From a checkpoint of a small mixture-of-experts model trained on Wikipedia: a variant of Muon for the experts, 4804 steps.
Below are experts of layer 6 (counted from 0) of a mixture-of-experts language model. Rows are named router (the router's row for the expert) and show model dimensions 224-255. Each number is 200 + 20 x the weight over its row's rms, rounded and kept within 0 to 999.
Before each expert's rows: "mostly gets" lists some tokens that are sent to it at least half of the time. This comes from a sample of Wikipedia text that the model never trained on.

# expert 18
mostly gets: ".m", ".e", ".S", " Sr", ".g", "-listed"
router,203,202,199,191,166,171,180,212,153,229,181,193,225,215,206,171,206,184,197,220,189,214,192,200,189,206,196,207,204,212,208,174

# expert 12
mostly gets: "   ", "     ", " Sheet", "|---|---|---|---|---|---|---|---|---|---|---|---|\n", " Chart", " listing"
router,167,215,231,187,172,223,201,167,190,200,220,194,194,176,178,206,191,189,182,224,192,189,165,226,180,179,179,220,212,187,188,214

# expert 7
mostly gets: " remains", "Biography", " story", " acts", " versions", " Due"
router,191,195,220,219,203,195,239,242,187,196,237,205,233,217,173,166,182,180,199,171,191,217,182,203,211,196,198,230,222,204,216,205

# expert 11
mostly gets: " but", " and", " &", " However", " however", " though"
router,184,198,205,207,234,205,228,224,239,176,237,188,167,186,217,196,211,222,185,142,220,204,192,200,232,198,217,183,212,201,184,201

# expert 22
mostly gets: " he", " she", " they", " He", " who", " They"
router,182,224,193,180,226,243,223,189,238,180,192,168,188,163,257,211,217,191,183,172,234,197,207,191,215,170,165,169,205,187,213,215

# expert 28
mostly gets: " footballer", "American", " politician", " married", " graduated", " located"
router,192,164,207,199,202,169,239,208,204,198,227,178,175,197,194,204,206,160,218,177,210,192,197,177,216,209,192,170,175,192,203,227

# expert 27
mostly gets: "′", "°", " wrote", " stated", " stating", " saying"
router,204,188,207,176,169,175,191,226,177,180,197,231,169,194,188,191,196,189,162,223,188,209,222,226,185,203,243,178,179,178,194,201

# expert 30
mostly gets: " Cent", "-way", " cent", " Ang", " important", " Seg"
router,217,188,188,234,217,197,234,219,227,181,171,214,231,193,201,191,172,205,183,189,210,199,200,176,221,206,195,211,238,197,216,194

# expert 3
mostly gets: "-V", " Saint", " van", " la", " v", " Fort"
router,194,192,168,171,185,213,192,201,218,196,166,214,193,191,218,214,192,180,226,206,182,177,212,190,205,232,202,171,222,219,206,219

# expert 8
mostly gets: " Chevrolet", " Racing", " Giants", " Football", " Broncos", " Philadelphia"
router,180,182,184,171,228,202,202,242,211,159,193,208,177,206,205,204,175,181,185,193,211,190,222,235,236,199,175,217,186,199,182,217

# expert 13
mostly gets: " week", " day", " night", " times", " face", " quarter"
router,177,198,182,176,195,209,199,201,235,194,183,196,180,215,197,163,210,184,189,176,220,169,201,224,233,169,238,177,223,165,217,243

# expert 25
mostly gets: " as", " As", " became", " refers", "As", " is"
router,198,180,217,164,225,178,193,207,199,191,187,157,182,211,221,184,214,162,199,236,215,178,203,224,215,199,194,185,198,189,196,177

# expert 14
mostly gets: "died", "ي", "ر", "incumbent", "م", "а"
router,203,212,189,213,198,211,213,191,196,197,202,216,213,180,192,193,218,191,189,179,227,224,179,192,196,197,215,187,213,197,196,179

# expert 31
mostly gets: " ability", " influence", " interest", " attention", " importance", " use"
router,205,203,160,194,228,205,215,210,208,201,224,194,190,208,185,201,177,181,165,159,216,219,201,192,184,206,181,174,196,205,224,226

# expert 10
mostly gets: " ESP", " BRA", " FRA", "VN", " ARG", " BLR"
router,186,179,195,185,227,221,240,227,222,190,197,211,196,183,186,234,188,182,182,187,208,196,199,181,220,203,215,193,202,190,229,235

# expert 26
mostly gets: " imp", "-", " Pok", "-p", " rep", " Bud"
router,215,216,185,218,173,211,190,185,176,198,195,209,185,191,174,221,207,203,204,152,220,229,186,203,221,200,222,200,200,209,216,191

# expert 9
mostly gets: " amb", " th", " qu", " want", " Tw", " cont"
router,214,206,172,217,212,243,223,195,199,200,211,214,204,163,203,183,193,200,184,217,204,196,183,214,221,227,195,191,226,205,186,201

# expert 21
mostly gets: " Orange", "amer", " Santa", " Ros", "Club", " Paulo"
router,184,209,231,202,171,177,218,178,268,212,180,198,180,195,187,202,205,165,187,207,198,210,198,195,236,234,218,168,221,201,205,205

# expert 15
mostly gets: ".\n\n", "\".\n\n", ".\"\n\n", " (\"", ").\n\n", "==\n\n"
router,195,185,236,208,184,185,180,197,215,200,202,206,196,195,233,220,211,182,207,227,185,203,219,231,205,210,151,175,164,220,227,183

# expert 0
mostly gets: " households", "%", " median", " percent", " Episcopal", "%;"
router,197,232,205,197,191,227,171,201,241,204,144,195,168,213,209,196,210,203,219,211,204,188,191,217,173,194,188,207,187,240,199,196

# expert 24
mostly gets: " moved", " returned", " died", " closed", " launched", " suicide"
router,188,183,193,172,220,210,200,218,206,182,221,219,183,154,176,210,209,162,169,187,188,204,201,214,211,190,212,178,208,184,210,216

# expert 2
mostly gets: " Ken", " Ben", " our", " Mun", " Charles", " their"
router,196,222,164,198,204,182,198,238,200,178,201,219,195,160,190,219,182,187,211,178,191,186,213,168,228,203,181,160,204,169,219,211

# expert 4
mostly gets: " ±%", "Following", "St", "Donald", "John", "Notable"
router,179,175,171,184,224,242,199,260,192,209,199,198,218,165,172,225,209,199,188,178,193,216,180,213,191,223,191,217,239,219,186,188

# expert 6
mostly gets: " ●", " cycling", " swimming", " Ian"
router,185,217,194,203,221,205,178,170,167,209,189,209,199,155,204,231,217,187,198,236,188,183,205,222,218,202,196,169,198,227,199,235

# expert 17
mostly gets: " Coordinates", " Phylum", " Binomial", "°E", " Clade", " Animalia"
router,218,170,217,202,180,177,169,194,184,249,202,206,197,243,194,219,212,222,199,237,207,206,226,178,185,211,197,210,196,190,195,164

# expert 23
mostly gets: " entire", " adjacent", " throughout", " different", " various", "sky"
router,200,217,160,227,194,179,202,228,257,144,205,200,164,151,200,174,191,161,179,200,195,187,217,216,216,189,193,206,211,142,225,203

# expert 5
mostly gets: " Votes", " Candidate", " %", " Goals", " GK", " Pld"
router,175,208,199,168,193,230,168,197,186,168,183,205,200,216,189,187,211,194,173,183,180,199,192,212,214,223,143,227,213,199,252,207

# expert 19
mostly gets: "ut", "ych", "-General", " General", "omin", "itor"
router,177,190,178,211,213,218,246,181,177,232,176,245,221,202,175,212,188,198,209,194,199,199,194,175,220,152,236,208,185,249,174,228

# expert 20
mostly gets: " pl", " co", " fl", "-f", "ugg", "ipl"
router,179,228,184,236,226,202,166,180,190,222,198,201,207,176,190,195,195,216,191,160,218,234,167,211,219,216,218,235,223,197,196,184

# expert 29
mostly gets: "\"", ")", "\",", "',", "”", ".)"
router,183,198,215,178,256,216,219,222,221,175,225,167,185,191,227,153,222,209,212,172,195,240,206,215,184,195,194,159,205,152,207,231

# expert 1
mostly gets: "Personal", "″E", "Scientific", " Spouse", " medalist", " Succeeded"
router,212,173,216,198,194,190,172,214,212,205,213,226,224,243,187,193,219,239,192,235,214,212,224,193,173,211,201,216,201,188,172,180